{"hidden_act": "squared_relu", "balance_bias": true, "groups_per_token": 2, "num_attention_heads": 4, "norm_eps": 1e-06, "qk_norm": true, "attn_scale": 0.17, "tie_word_embeddings": false, "optimizer": "soap_variant", "lr_head": 0.015, "max_grad_norm": 0.5, "warmup_steps": 107, "final_lr_fraction": 0.0, "max_steps": 6574}
Below are experts of layer 8 (counted from 0) of a mixture-of-experts language model. Rows are named router (the router's row for the expert) and show model dimensions 0-255. Each number is 500 + 25 x the weight over its row's rms, rounded and kept within 0 to 999. Numbers have three digits each.
After each expert's rows: a language model's description of what the expert responds to. This comes from a sample of Wikipedia text that the model never trained on.

# expert 53
router:488531459522484500503473513493488471541487515525475508485451518502470505481521506483512538489523477537499504458479473512474531493545484448478463478464527479480545495493475488532499495531499462486517493492498562482530488430500468489529492522530531493449535553498494532480531472482523491524523498513487538512525535503464460482467482465482522492517517470517558518508521493462448488512481535526500552534483492518495497493515540503497512485489487510457521555480492490471512470498502473497508513522493510485503463482489511543521468472513505497493484512512503488513449529523503515469509486469466467506511501529512524492566518485522481474464481504542504478530537479499527442512532471536523494526483507470509509545504449479529501503522494544511530498524513501474528508525523514
Description: Punctuation in data. Separators and pieces in structured data: table pipes, colons, semicolons, coordinate numbers after °N, UTC+ in time zones, authority years.

# expert 19
router:526497535527475538543529517519486487555446487503469564488514498506497473462473533511499492500534507496472465479528507498485513538453510487482506528511489498510495494471500495503503502512485489520506489470537489520474511521476506495472498520507483549520508460520475525470497473507481530493518508474508494545493516460477505500516497551508432481473516538517528427510501471535488486497525490492502539528488507512511508473500430520479492543502479514474501518536496479500468502451526487456509479483455495495551512496531498483434493494519512498523514470475501480523504458490494497485521464516502480487519466482491498550518493482491472513513508502454497469509510507460515507532464488479516576507501497500502483443500534516483522530472515501529471491495519472489445489441441524
Description: Clause-boundary commas. Commas fused to word endings, such as ed, and ation, that start an appositive or relative clause, plus but, and, was.

# expert 45
router:493441492495491510492493519484497513449477495513511521480501517508521489476520442501503470525517514497470489465493475496524515512448512528500511521478495486517531462485481500467475523481475526550499492475484471495500523552494496515463484524496479481544511499515502490500481495484489500476510497458480499457531495494486545477500485551488493501514525490496522458524516433556497501506521464517533512522491521498491470465504470541496493535494466523454480446548445470491494516550523466457503535506473496488502540474527516465528509494483564498509484575471476476507531527520516505491505484519485496486487538522461495504466541523518496484523513510511492529454503524503475531512499493506464476510492478544491514498488531471484515569468515501509499491500472464497513443436479501
Description: Determiners and heading marks. The, his, its, possessive 's, and == or === section heading markers, often at sentence or line start.

# expert 31
router:520522477516499503508469497452518533490498496517450465499466492484476483519510502517521499480547477472465524482495503481535492479535482516498498487502506515529503480490516512462510504452470507488509459526477482476477493532540484481487497491575528472512483548530514504474479491482464529455500519482450517490521484512561499481513510457480511518537478493497477537513491525443520568509461517521497486477473474508522501500515499505501474464477505512519508505497463474514519496523515470504492514506542488504483511471447514451528523482522478468531492460473481553548507509456494528500503512513526527501467519524512521513489501476490466507475475519561493456528487491487500475473501478515493476521516484442501493412535492523464512505516462518509510466543501485486509456504490455
Description: Nationality and infobox labels. Nationality and country words such as US, English, French, and infobox field names like Directed by, Edited by, Sovereign state.

# expert 28
router:483461462496526531513497501487490489489526497510492454497495504489525536534509488500491505505494484478497462503526491479508504523519497483515506475516483502517464470521550485502489481456481505488486473539469471493496494520487534512488481490527497491561484474396502475527464525476513530510501481489487500510514469477532520509472522519489514519504513537508420497478518508503534434502552502513532530509503490493553503512511518467512519473523487498504484473555510533516533559498466492507485466478540497486532514454469522409512527509466511518497523512527513499525464499488498480509476524532507509496536448454519505488497497500493527491513494511508517503497514528458460495498499499502476435502537503461486445444535483489503472513535510503496509503513473559507522490499502493
Description: Names and title words. Ending pieces of first names and words in titles or proper names, such as Rocky, Looney, Rolling Stone, Johnny, Blue, Love, New.

# expert 44
router:500541539512497532433479518499497499559519492517513505528505498519558511501510546452502489499513513497540540507476531442454517495507493464471528497467518491512505476491490530521518532499490483490466512453477490462549501476524479487486489487494507490504518530502507531506523529500489510486489520505467509492505505567505513488490467463478537510498513502472445513523527487508500466532504521513490508477503477498461491503517525497556487472464522521512544487461493483486510480490489517554527537454536474513501506465470513470533507495469556466530487468534489491490545530488508512484516482460495478490479530532470516470510501511510546505481488488534491519524551459471466534493506509510517413498459488493498487520518512501487537499533494531503523478529509505498472485561488486
Description: Function words, infobox keys. Articles and prepositions like a, an, in, during, early, plus infobox keys at line start such as Release date, Key people.

# expert 32
router:511480477504495515480478512498497530489489495486476481510468516510486440488524488500499504478500473516442521474505520510487491488520477471490484489494503519514511464477520507495515524512451554481491490536539491463452502536519511511510462511525523483485526515466479498455505493483510526482526538486541496512531562506501517469525525521516508508522511527515514537500489525501509539521504510507530477552479519520525491467517507485530476514493492525478468513497531499482468499538522484527543563526508468498485542532508507573492500485475511489495497472461528524565513523516522516502541459520521481486511516484480501493510508486523505492463475478523512497538453505505496441479521488524513445510537505432546520503522497501450439476533518503507506482523482456433482459484467508
Description: Place and institution names. Final words or pieces of place and institution names, such as United States, Tennessee, Luxembourg, Research Institute, Commission.

# expert 25
router:530544460515477484534483507470494529462518517507513476522503512521492487510526530484492539520498499500494504473518459456498511480528466513488469488515511495507521470476523515492498457530505505496482477546499500503516469508530490508513476508522514432549490523450486496517476543491522517530517498498536515467497507474446527505476525503487496546527493519490522521474514530443472481505494478520508523508475527502542484500514541457473535471520536519517517474570499512456560492454457463466495439485479466483507461446485524495546509493448521493543483469536486488454448519485500493475477510528502481490511474500512468483494530541535516511486482515479490490483529535499474472486511467532514502525533500469488504491519519506488491544514484500525502486518503506488520505523536550
Description: Capital letters in acronyms. Single capitals and capital pieces inside acronyms, hyphenated names or mixed-case names, such as Wu-Tang, A-League, GameCube.

# expert 30
router:519476482479472534476492512473500535527513455516472482486504520493472495548526504457479502520534495514496536487539495537463527520498486472483475532540531464502524458487536480482541516507469490500525540519508478488541533474505501468499486513548483488519500519539476522506497519472483495513536526474499523480531526480550509512472515474472526534496498476513516505511519489505493534455501457518510471500472488529458479469514532506498498436446542508466511524471507465473530537485493481513509552526512493470468483464518483466527459484524521492528528471498482491476531522454533518474533472522514526494465471515481464486468514542508474552487514530509507509511545512553495522512511488520532524508511517536540463478491507499496513511499524452518512482515471501475487468535532533
Description: Line breaks, headings. Line breaks ending list items, infobox fields and table rows, plus == section heading markers and table separator rows.

# expert 11
router:504556475530484500470441495489472504477487502520466492484484517463511474488494507486467531518530489486540541489490477539478506447512490480494485521460505442514517499501446514535497510526474486500480493518536512470501528498523465476532467508483512500486529500494471517492505496480462501523524515496525508445500490543475522489496499491483531520510513537461554517506484496552472527537463524513490503479482516520491487480513539541503462471506519517480521516466508462477536491486513464498510532516486478486474471487506519530525528482457513509503480502467497514483453531476523511482525484510526530506443509539489504496522529504548471508481465501487476507531500488534477462514545489513508520513418490459525493530459496463514510433463485536519505471534506485475466475506532523
Description: Line ends, plural heads. Line breaks and table pipes after headings or table rows, and plural noun endings in list or section headers, such as appearances, episodes, Commanders.

# expert 60
router:521529478525470483516473514507512495520446509535487497492505505506488483538518491471464514508513478549548531491492490481511521452508478470473464474498548481480518510520475491494524496492465486501482508465507489471522478474526502511521487517471522478533514520483482528505492474505535482522500527497489532488480478503459471468504479451493507488542520487499542529505522530491455525530455522505467505522501545503514486505533513439502484476501486533454561541508526492477535475485461508504492511539481513478514444460536496509479500486516523513494520527491506527516446525460507516484512483499506469504525512536529472474555498462536487479520457520478521506492471476513518473517557468529543508496496515482528532529547481512518519532516506512489531492513489530508522536500501592
Description: Capital letters in tables. Single capital letters and spaces opening names or cells, often after pipes in tables, such as B in Balkan, P, K, Kim.

# expert 43
router:500454502502484519511496474481472538495520472496507535487516506495461481501489530477498500504531507508482496479493481530513521496476498498496489506510505547502514573510487524435483534454476454518548472502484436478491520474528482484511496529531473462502512548541480478480473488502483516473480526458518500442501473480538503500497468551481516535493537512474496485523500503579490463525472532491523522467507476511494492502502486535532467463506454513490532563490475482516462494544530536502511471556457469504469491545511514504512512485490547512507491483473484516504514510488516508474517476543471494489505523529502501498464530493507537502491518524494504512500484525517490452486494514513501550514492488557547523555479545511494512488502505470508505484482548502499520473499476505
Description: Articles and auxiliaries. Clause-opening the, a, pronouns and auxiliaries such as had, has, been, was, may, as in had a population.

# expert 59
router:495535479503492499471485525495490510446517551524471545470463531533457499492516518464470507463523476510536526487473497520490536542501473478497474520464496491510521491465504515540512514506548501451476480520503534490489456469507506511491485508522527512495464543494493541439477494489543522508503521533537519450509472551493517478481508463508539511516514497523508514492514505424464513519512522514511507511476464517556510487523509499459526543502506497541528496527538534481490492507516498532506502508514516493466462495500525533512471480533509460529487535517485527516492527506519499488491482550497498491488477498471464464524502474501492523459491514472463555520514496512462469478524481518512486500508505551477518484500512544552473492502519502506505466511537507503505449533556517
Description: Mid-word syllables. Inner syllables and Latin prefixes inside words and foreign names, especially che in orchestral or Evangelische, plus pre, con, comp.

# expert 58
router:497531533510487511516490528473494502458477476475496500474451514502480462516516434496463519472539505539545518500492530520484528467550490512477492510470515500512494489480471502514513529477472490529474498495517484473516479454507474506518474519433494457448518521528474503448510460488497463460524517492536505513457505527482491478483462480475527506512506477468503507508516515449488544516473491499485515492527503521455503518501535493492483518469484501478537484456523499468523463519528472500483500520475477483525461485517498537531517500474503519479471468490491487509479512534502510504512461484527487497490512521478580473560521452498487476491483495503499485537535457560527454509512487510540499536471491488505454522471503457489515481519470527501522482537480483458512520485507518
Description: Table and infobox markup. Table pipes, dashes, list numbers and infobox labels, especially coordinate seconds ″W/″E, Kingdom:, Species:, Born:, and score cells.

# expert 40
router:501494488532485485452500500494495504579510511514467496494477496495499443522513519473497538503522473519495499492456506525431507534535512493473483485456515559507512542500496499497525504488444534503518494522503522495495543472513497522520484473570517482433518522481498518478503523489475476460537455485499526515499556548496493484485503473505499527509506513546493498515511524526464533493460500498512528530492554511520505518516523477540464489511501533463511550481501471494510484487509492514525537531518497491530500498525530501486537484506511522474498542474514509526477531489503532496510476506490481486518499497498499486513514528525485473507473492522513487510522489485513453486543482514508430514445515471529483481487444496477504457515499526539516494539486488455479455543459478
Description: Place name endings. Place names and their final pieces, especially after New, South, San: York, London, Pakistan, Halton, Islamabad, Shrewsbury, Fairfield.

# expert 35
router:527527465521463465547534518515492499484514533535468536487478517507424523515504559481484499475517486525522550484513503509491509485509470476477461494497530477481498520496472501472517482568508471428475502502521495500535474454510498494519498532517529474498532506475509544452518493483543492474521511506508543508514470506477497511517490472485537488506530512522560506487529503465470508543467529508527474467497522521537496491520489493498545527525487531488577490532499495485536485469490506473514476505508521489491464474470516506505515484476483485498506498488500508485451514500525516458516474501485469500475479532513467488551511450487470519469484515487466481519496471506507527490531476523482505519516517528482525514503487506515459489542522518514512480514494540484516481537576531
Description: Name-opening capitals. Capitalized first pieces of proper names and rare words after of, the or a pipe, such as Ab in Abington, Des in Desna, Saf.

# expert 24
router:526511517515502491491480531495472518554495450500461527513459494493542496500538499486486500448501467539500459484468493577533478517530497457475477460519513544528474497481488516494512539469491517461472506488502536496492513503513497485524478505515538502468491491473502526488521483463472485487521481509523514531490520530468526463500519508504481517520521485520506508497505558508497518521489535503531511528483476499464490501514508486528491462538503518489510479501573508491488490516531563522509550490482474496511509505524502503488511479476520497477486475520492567528498508490501515497487517555470494485480455476453525496526509476540531482505484509515523515506459465486506451483527474508459450524469474452529527505467506539456471470539495486533512496547517470471474498500450508
Description: Name-final pieces. Final pieces of foreign names and words, often vowel endings, before a pipe, quote or and, such as Enri-que, Gill-es, Tit-an.

# expert 42
router:494510463528510522582479526513492528494491507495484452485509504497458530520526479552488502486533526530544538490492501519518527457529476517473477474474518459523520494501468509501517521470503503489511519514519496489522502486514480479494501512446509463443524517526491532476536501494502483490491509497504497529462502480535500462484504491481530471493521466505505519519500525472472551527458468510504527495493500522489492526504531540509488449465452498469525513456526482483517511536536497466514457527493480514545489483511505477520534494506484492500486491437504477518486499561501525486495475507508502500501505515509522434555513453465477431512521493509524522536479460504486486496507488502488496485535481493513432540452504443487520525505472528521510484509488493516490523522455521
Description: Line-start labels, articles. Articles the and a, table pipes, list dashes, and infobox field labels at line starts, such as Genre:, Rank:, Type:.

# expert 18
router:501498551511470504478482532511472513471543482514537460519514523527481519514508479496493528529479495462466549510530479494497518437516483493469471517488493473509521460496456518469544479476517518463526468519489468490470461499514497516537491533463521494507513506461461499518485495492560514531450515485493507544488495486486520500516513501494500538521520474480561529511511495523479482503540511522514476492487532541533470503522517478516497514518521507494507470508534510540511486511483537474520459471522512462504552458523519509509445489508528457524466539518500513490501526492506535511479512506456491488482528482481484469498528505482528488499474519459502557513506477512470517459520464517516522479488475518414522522552497523521510469498501508477515480491483457504507525522554490
Description: Early pieces of split words. Lowercase letters and short pieces at the start or inside split words and names, such as Ch-as-ers, Batt-al-ion, l-inguist.

# expert 37
router:509541505508496495488510520517520512471502484534494477492462499512514476509526506505484503520554544533480507490495520516497526499553479468467479423493532464510476464474498519519542509523485467424457511530488509476470471476518479491484495516461505509531528571505515510478535490477508510483500485472448525530486490522476500510506511464477493469521505517513526521511474519450529549525466484527488502501511509512477472497519504468529483534468489505493523500435514521470484483532503492480497469508517506470493492483495543509544470485474513499516478486511497472514426502529506493507546471473482512492476535530481490456552514501515429493477507488532504474511502463529477519514530519525524506488521499428491476530480486464542516520509487506485525480509490469495482493507525463
Description: Place and date prepositions. Prepositions of and in, month names and infobox fields such as Location:, Coordinates:, Family:, before places, dates or taxa.

# expert 22
router:504519453500479504533487502501496496514491504502504456503543495531492494510538483486492517498541572497556496495458485501452495484529502492511487475472510529532490550482476517532506504542483486490531501538506492496488491439493486471502478519532509458505519535549499494506547455489507494522501506483523484502530523495472497488501505487497553475518516483520481522513494499475498508506432492510503494510481527472436473468502503513473451475467520512439546487510481521491507479494520506481518500511444465498500463505511521581527491494504481483520501476509464430526455526457509508489501491539488453491512514524471549491541521506484456489508491515514511529526521462506492488482529506508511467526509509486457500484413498497469495519505484506509520495533483514469512469520492522
Description: List and table separators. Separators in lists and tables: semicolons, colons, commas after list items, pipes, line breaks, and and, as in Logic, Buffel; 1956,.

# expert 9
router:532533591516478540472521497488482489485502467511500508469465516529502491473501505491513526506529491543485487481491508485459491483516494511482538543494526461512528476492517502516516518538500472520535492445522511503476457546500493479571484487497511518515513492519474508472562494513512506552481501507473517494477540484448510486481518496478512534499524525518505488532503521501493564525520504516505536560498502528502505500505505473502487520459488514498469501538481512503536466458512498493524445506507467487540535517498496478522469475461504488482476489489479496503529489476496507475527482523530484469507503506462454477534507494510570522488496536495479538498550504467493543528500481495527559482489488498481479505517533503518512505478532497503501487535517453501458526495436532
Description: Time spans and careers. Time nouns and career verbs in biographies and sports, such as years, months, season, born, competed, plus commas and table pipes.